config = dict(
    n_layer=14,
    d_model=256,
    n_experts=48,
    experts_per_token=2,
    d_expert=144,
    d_shared_expert=128,
    activation='squared_silu',
    moe_layers=[0, 1, 2, 3, 4, 5, 6, 7, 8, 9, 10, 11, 12, 13],
    router_score='softmax',
    normalize_top_k=True,
    routed_scale=1.5,
    balance_loss=0.00724,
    balance_bias=False,
    router_z_loss=0.001,
    init_std_router=0.0319,
    lr_router=0.00131,
    vocab_size=8192,
    norm='rmsnorm',
    norm_eps=1e-06,
    tie_embeddings='early',
    optimizer='adamw',
    lr=0.00182,
    beta1=0.9,
    beta2=0.99,
    batch_tokens=65536,
    seq_len=1024,
    train_tokens=363200000,
    steps=5542,
    dataset='wikipedia_en',
)
Below are experts of layer 2 (counted from 0) of a mixture-of-experts language model. Rows are named router (the router's row for the expert), down (a neuron's output weights, with its number) and show model dimensions 0-255. Each number is 128 + 24 x the weight over its row's rms, rounded and kept within 0 to 255. Numbers have three digits each.
Before each expert's rows: a language model's description of what the expert responds to; "comes before" lists some tokens at least twice as common just after its tokens as in all text. This comes from a sample of Wikipedia text that the model never trained on. Tokens count by the router's weight.

# expert 21
It responds to: Single digits inside table cells, coordinates and scores, such as 9, 7, 8, plus common given names like William, Fred, Rod and Mr.
comes before: " |", "0", "–", "5", "7", "9"
router:144149128177102135109112135148089101167150146084155166150134154153103103162077087143097091112127145108092089153132140110114100134102122122094112117144146131144111141111117131148133095147160160106119157099155135087133156094129099159157140145157107152159147143141099142108144117147102085146141144109144155140106150102149105139118105153104157090116116105111123095113141120155126156101149137159146110170144118174087098136130164115150161101122173108098129153099152149098158105126147097134133156136102096099089129145138129106122123080121101108143091150153118132124138126111109095131114086141164128107105108139164143099133145095129088156107099104105115111091090110106158108146186160138160119096152109133108145111148158153109131120125096135166122101171146155164137110096164145
down0:150078101120114131121134175169130127127143087130118094170126116148137114123162134100153130143111078165158128117137089128120175140154145144128147130100134149196096101116095178113128114146108151131145118114123131106096160130108122103146136152159118132120163167161111171115110117135126114118091147150099083110104106126101065105127114164141135128140124146160113150104123095125107140143091145136124130129107087168117145148128149137138136110144156119097155123120142115126096176135136133120122130143117146154089146121117136128095126133129114143074113121111150144183172107110146127158090094162123146143150148115140154131198134113113138117168152138104127174146132133165108108137124149063107144131139116168142150133152181088156127142129065170144081123106147156105149147099110133
down1:136085140119089174077127141155135106119125125137105077175139077142139103119163141108123132166137085134133091146089057146137168168127146134130151142121160111163120122083117143129147112116101149122138106057117153161128141139135120132141134149136121152117129161172119187140123162141143085136154133140111084103148126117111132119089099151140162135137136097101105104079101079111134180133119147119127117162135073173114125122160137110149122125147161096136127125097132140122113157149107126106165147162131139160112125115120132120105140122052143113117104116124134136153149089149121131135092138168133124140136140085151108121163138092128112075162130125087100137143132146117087136144138111126138149145107117169139151108119157142145145119127112181105094116110166130146151127122142137
down2:119162136094131068106130074136137172115131124117105131132118126096167163135110103106147088101113124131138122155163159140152167110126129159197130068126091116114071099097106145132143162116128132127124143173105143176123077137134139119106116149123167121149146143114111094092114089111100117110122160140140118158103106125119112126154115107126097111166165073164120122155142144083130138139072136146158109130153116135127145139140142143144111145124087114137148108122110132116133128148163144107108097132159123125127131129115155139144139134138147181124153111135141125149102130132118116091092131124132146109153079125084128142122114147172143131136098134092128100099170123134070155127099172097134103115112174122081117142099158137117117151099107122166158135096129106107190126175132114
down3:097124113083122119110123166139131123170087145125129097116169106106122134103084115169201137116095114158156111144124123143132141111146138157127129120176167150154129117093076157148132116152120126174089112168142129080127140135102122128140156098148119120145148081122158127111161146135112129093134157116119117154066144128127123133105169132103109174117096126100158101095144138127147144139134112125133182107137130125163162088148086131128112159161113134110158148178140123106087130141141142128119127163135141119138113075162153108100138128118132088128120138140102095130120119112141122103131136136106177142129151160108093127138079088113157082118151128118124162151090127126098169145101137126095153110133138133133132174168124123165109065119096140085124114143115134122148102087136115
down4:139137118124130141133136114105150083100130145145108134164141122123108161149104102130125111133165117170117142165129074146143125132108133126137134153148117127106145082064106115126121158106121113141101104067163157094138112109138141144113134130138129149097118181108153169130097135164110045092133141107113092134128132142125121154100140140124095196100146136128140104065105115159130132153133148112124152112136136135089120095174113129162128124063111165155114100142141159174148094158105122143123109166166100122116089113126158127122106129078132147146133141123161170153106098149163104111117101094113145121137181132109109132146093096137128123096126074110140141164095147107099151147104133131104114119130139126129107120131119143148161136140107142119197153098123149136150134147133142
down5:170133110085139148105152142160150104098120127144091071173135100136172141140108118121176112150112089149161105138129100160108120150117155158115157143100147115137138112059115126153105125130121128169145162052100135121117118124109106131111124139165083098122154165133118180150110127118116128133150129115101091111145147107128090114090105116145136156104129131128102155096128088116089141151096168130130146163126091163125152145151128117168099124155163129123131126112141137136093125157092130116143143139118126127094117088087140125098093126090124135115126104140116108149167086097141146149114148159117148121138156114105116153198111096152130070172144091122126153182109152149122141135140119092126138121135114143165157132130147137153128109131109168137108126154130159129127116082104150
down6:153120126111153132111139116110140145114104105124089155153119078157097142116165094127134108189126121163175109161121086115162116136129152111111165165113105149164133117153111130124119154099125140107131129120112185150142107110086150116106114147148110137095149145116115152107122164140137106125144103090091135128135134155162152136118125129166101128124111116115130150121098107144111113149100139101128099137113145156153102179129106121114095126127157127123129117142133123164133128134088090118141076174127144112126126109092087082103100138099151096097101136115150150114138079150110112155132137129104187088136140124078123146128102085092176094144148138137143108084119131171132098122145074143116147140099150123119128090160111176200187104123147140095106101107125104120122148125142137

# expert 12
It responds to: Past-tense and participle endings like -ed, -ated, -ing, and whole verbs such as used, won, scored, mostly after was or were.
comes before: " by", " to", " in", " the", " as", "9"
router:141152095160086135099104138125095082183148148097150159125159142146114113140096112116087100099143168108098100147133146120106099102088114141117103098128133132166110136125118144143111113105124139117114155091156137095154154108152092160145161158147128159150151148099100156106153128162127114170135152121174153157112148103150113131100096159111157102122122111109085096121141130150131170119159143154120104150146096128084099122132142089171150102147134108137120172119115150105170098093141102115154130126087113097170094138144128123110110104136114113159109146156125106128120091116112101126112102140122112099094107132147143103149136096151106164083100095123149125088123101094137101155169134162154122098148095127123137154164160164134168118114107132154092113153168138157128109128160104
down0:141114145126169132132136112116147138113128115153140154142115142120150095111167174090157166176128148122113104140166070135147144119133108151162134147096054133130108150118114110079109159116098124118134111134146137134169109185074098091151112149127118128146152119150144120124127180071160126165120120118124127141192171120127151106112139116095092185168139115105147152135108118121101150145108109090109152142114110147137136135117117130108117111095115136136107121172128133123092131141124110104148124110136181132128080109076155105179097108098138109126171128174130149152134110105150117128125104109113138143098115125125151112150138134125135116132178159120120106104147097115131119105116089121147084162095151127129128129145153104100094126155119121087104151131123119154119127152173189
down1:122137122100088130135103107091148093157132161107075070140141124107116124119162116111144143115100135123155143099160107100124169151131146106091147127123094120120101151166108143093124148123143093123129113126124194142132132128134128154107121097130089120136126115163120089109088161153116107101093127151067106115104144161142130162130106098091138140096089095117097133084121132165106181163154168087123141114146140144106115168119161142114185157121169170180095131142163077105113107089152114159129134116124110104161130111140144129108069091126126090125158131149123141107090139115121122161131136133103126147121137108113138107151128123120136136093142177128104140126150141112140122121105126160138115116150151131147101138140137165173089123108120088121072133098141124110117104140131094
down2:112078141122227120142169134134153138131157122144132094136155119078146144131105116114166181122101140120139103080142113132151179133133133140129146128061096146108120067137105154126132156115113112115137120170084155167135091109106119136085088121144111108111168144200149113139101107140133124116102116119078128089139105128188157128123122123138135167165079161129142135108108120128136102128109115096141106113097134135145127158156084123085120143126088105138129132128166116117104143119106129126158121109120136167120126120112125106132132113112158110112141154134123167148103115105192096135143112110124163112109129142097130110118103127124172134157134159112145121095120142123148146112115116126104125112145118177146089149139136112087123134103122137104146125137146131132058135123159144
down3:144113117121103091138120115129123167172133130120144135106118125104159128110130124125197140126098134162136138109146117124124141110112148131100133111099124134125114113160163185119120116105120157096160136154117152155157122118150127100120107090121128129094115157131160145144117119127140113152094128150044129147107142142176113131141146106105121176121074139138138128140130129128177134137162158171154092107152134127158130164150175132109164125153110131155104148137177104125121132120112142110169165123122101138187115072138128127118105097154109122151163175134171153150109090098132153151126133111143120104078155158117130129156124139110136154148157142118111156127140141130088121146101109151147104090192079131120057109135140138147104096099119100146085115148116104127163098152132103
down4:129134150114138144133127089147106147133115135151170134120142115125127120127096127150093142182122163135109114114180152093140105134134130121129144115086130129120144140164140082155154144095118108090122148117111119128151135192094102128090113138100090142150125143115150144073122131128129147144173079120194098121127144136163155109143122104147114130126115119153137117118093134133101106159131101154141122134137105112143151121170114111097146152124161143158104136157065137163121102094095149125162108140129140095182110114141126122155095139138123086102174126170136137112158087152085114131130131112116103106084117129115095169121131152157147131146128130156125124106157182135112159127107108135146072102145156127123163189173179074130105138151120131111132111143122093134141117153136181
down5:135100150154162135118117100102153107098122118126085067185113128110140163104140126134180146112155136150153140086166121118121133122091156158142156113141099138127132107205137136111168132093131118161134133140128141151120113133161137140116109071089139126117138163141139157081118146143107121123135134137118101151127100156144126145115161109102116133098109158107137121124133118160164158178136134102116166099141148130133128167129149157128154161146161153134130076173156134113112179134120169142123114145117150110178139103134125183126116139100102108143143136120111103118116138123111076130147111117143127116131152090135151131098117129095140136127152130149114134092074174163115131167141120148131116088153145135138118071107135094148078128088115099113070118118091094161112121145150117
down6:115096097116198084128101090121159131128128114150126121181127110099141133039146144124133121132107119157129141134141114083101169143101122127172168131128064147093146095143100123111124156110118139110187152168145119142170142122145183102115126084136156153144132121141106134116101133109100120133116102123075107112106131150110165171119115104124114157144085106158122110142141088126146105139151138115106138111126138141144134098181133125106154149130088141138092107148143100148136142126125172124175132120172111137159136142116151129160153132111147128154123149118109123147091103080114094106130123110127125130167157087088135140115121133148133136152168147135087120130131120096136135129092114103140085063143133121148130108142173126143133144086114105090115125113143112129144113097153144

# expert 13
It responds to: Verbs and verb endings in story or event prose after he, to or was, such as played, called, meet, going, win, divorced.
comes before: " to", "s", " the", " in", " with", " a"
router:158135106163078156108099169141097117161122150102141172129164143149108125139091098103105081111113163122116102146127162131140095130090108131108107091139138117158118143109166113148133131126155150107096176102188125119170123113129116151150146140141103167125157110135092148130160101154153118135129153120147119135121124118127130114141129127081172125104130101130110107128139114129131171108184150168137093137171103123136100164155154115145127103119138138124105153110138153115134125106144097134147143154105100110143131149151108119124093083141097096161122179173128136116102124117087133120098109144140160095100102129167140101141160146138094167105116106148101127095087092079126120144141152146165119122160101126118144104146158159120104110127108118168099098176160168131115083132175140
down0:127141116120206114132120117115178138108134113136131161149153166087155142118108170156136125130130177151103125140151145128121184160149125075138154120121116114132125111130123155143158163121117089109115105155153139149130147160129140121122091107157118128151133128091113082091129111131169139120086160147149106106142127120136178128148132133118147147140140114139131102137120135156107155100123152092170169140134110141106131122139123164136134130142117126148122114148104148152125123181137068124145138176156124122130158168149130123111178118129114121061092126155148106096146127150122083116141134125126170097152138062099117113118122135054111121116091114128103126122136132078145162089082117100108118163088094148134149142129130171098125114124147103110183118136102157111149159122111144
down1:114169150093141129120165099132088163121132128126160166061147109127160162106119111136159134125098137167161093152141120145114122122159184141098135133099161177147110106108111159143104143106135106117093121169118143131105097161107154106153157153108088116136062156106147114131128187103135127121143110124115159120141104133125111187116107142136141164168127157092112138138115176121114114157149125174152145152156149166141103142101126111104107101173117139104154148088098094113128133127115155109148110096093136094128163099120108158135085126145130136117128142111142161137143153105124138162157109155137105120123095147147103165131135125107137138098137116086147122172127107111111123149136108113164156096161086139094116138150110137098111128108111135120124115175086083157157149130136122
down2:105159122136171099111157102130136155088133128146172111125134076113176127098150156129133128130112148177172099158166115144144115144099171163131126137089106097155137153171095129127132100147131113152149181102147114138101115126151147081090102146093176113116092130106105162104097144121116116090145115120104140134120115119127072165123109106134136119179114127096166144154143130086134143136143126131121161131131166098136142132084123114157127148149115130119173127130122125138112140177127140106127122068132104112133159159147154105132122113101133145113145094112145093149143095112091140123121120100134116113152119150093155159150112121095139108125117179115132144166137150113145129162101192176157116105102176146108144115151104134128152114077122151127100113114112092091131117090132153
down3:123150183073152160125138126133128111092157148130121077106126137071116137101127136125153139125108117102187138160135137125159158129154123133120119105133179170148136120124093127153185074109132080117129147157185079067091125126160150078106134129141095155152133130161106130148110168149116137118102152125125136164160172137125121148130110137102122145127136106174126112096118130190108123119149130116148150126162148109170150131107139143135133134145106120142140092124152126118144143156145127169123115127149151111100154165142117122104158138125160141112095094092158155160163124145147118092100112105133126130169163169147099128159126154158123133129094124105125044157113162137135109140105141110132126094103131114112147141131150101124135097097149143157115122138123105111157125107111110
down4:092169106138088144128125134134130138186140154146136176126130131109148202104097157122165147087105131103149125109123109151145101150102145091112132117145130166150146099168134145165147148149120103149078111148111162156130150119082131143128163134100107106156098156050112182118082129110139138111114124148105149117107142106114124162122107122130155150096127107104107114128129114122123098131158135128096117143116107148124116076111108112106093137153105142106142150124118127153124101126076143131134099133124131108145099136154129155114129078128132093143142106069141165102129122100147094130145124123159145130063112145133073084107143140128121156137157136113160165140127081144124155091141127129178168119111118141092157136168162108100121128108142129154124156118144155129173131144120104
down5:109108154146094112161140167124098145148109084134131119112142128161108129123127090120155190128122089129151089101135106100168128119096129139126161128122157106151148145142146143078098146137101113135130108144127135134114142101124128148109107102123136112147135137104079129144150131118120139120175108104056133142133117119129147101120111111110138178109149138141128154111080139163168111119128117152125128121105083140114130127152094123099120109147106109197121159100143110118108116104106172145161109095122116165159133136124090128115092120137119143111112121099140172135138134145092153136120145128124139119103128110096125153069170129083138126096119168100126140121139078119117151105171165163175104134102105115098149121129074126140130111157202143091134129101174172121115119186113107
down6:100150123122148081146106054100115149129140121162106102129100113129129114107157166146161152118117141142176163114136108118106140139116114097145104146101072123118097144136101139138144170154110107164143144129108154171116126121076109180114138069122170117128116142092127136133089088140125134055093156158103125147112132108119099150149124107119107167123130145118123116155093159136161108129169099135109167112127123102110135099119096119095136118110083161142146142093122115139161116131127159150120114126167139131113110135119141145126139162108153116107137101086160114125120155087117138158125102122082121124154115111108118167118083121117091149148151135177115120159120149126129162159084123168115126084102140124140111103108145084139095152105131103139098100109082101134134130162166122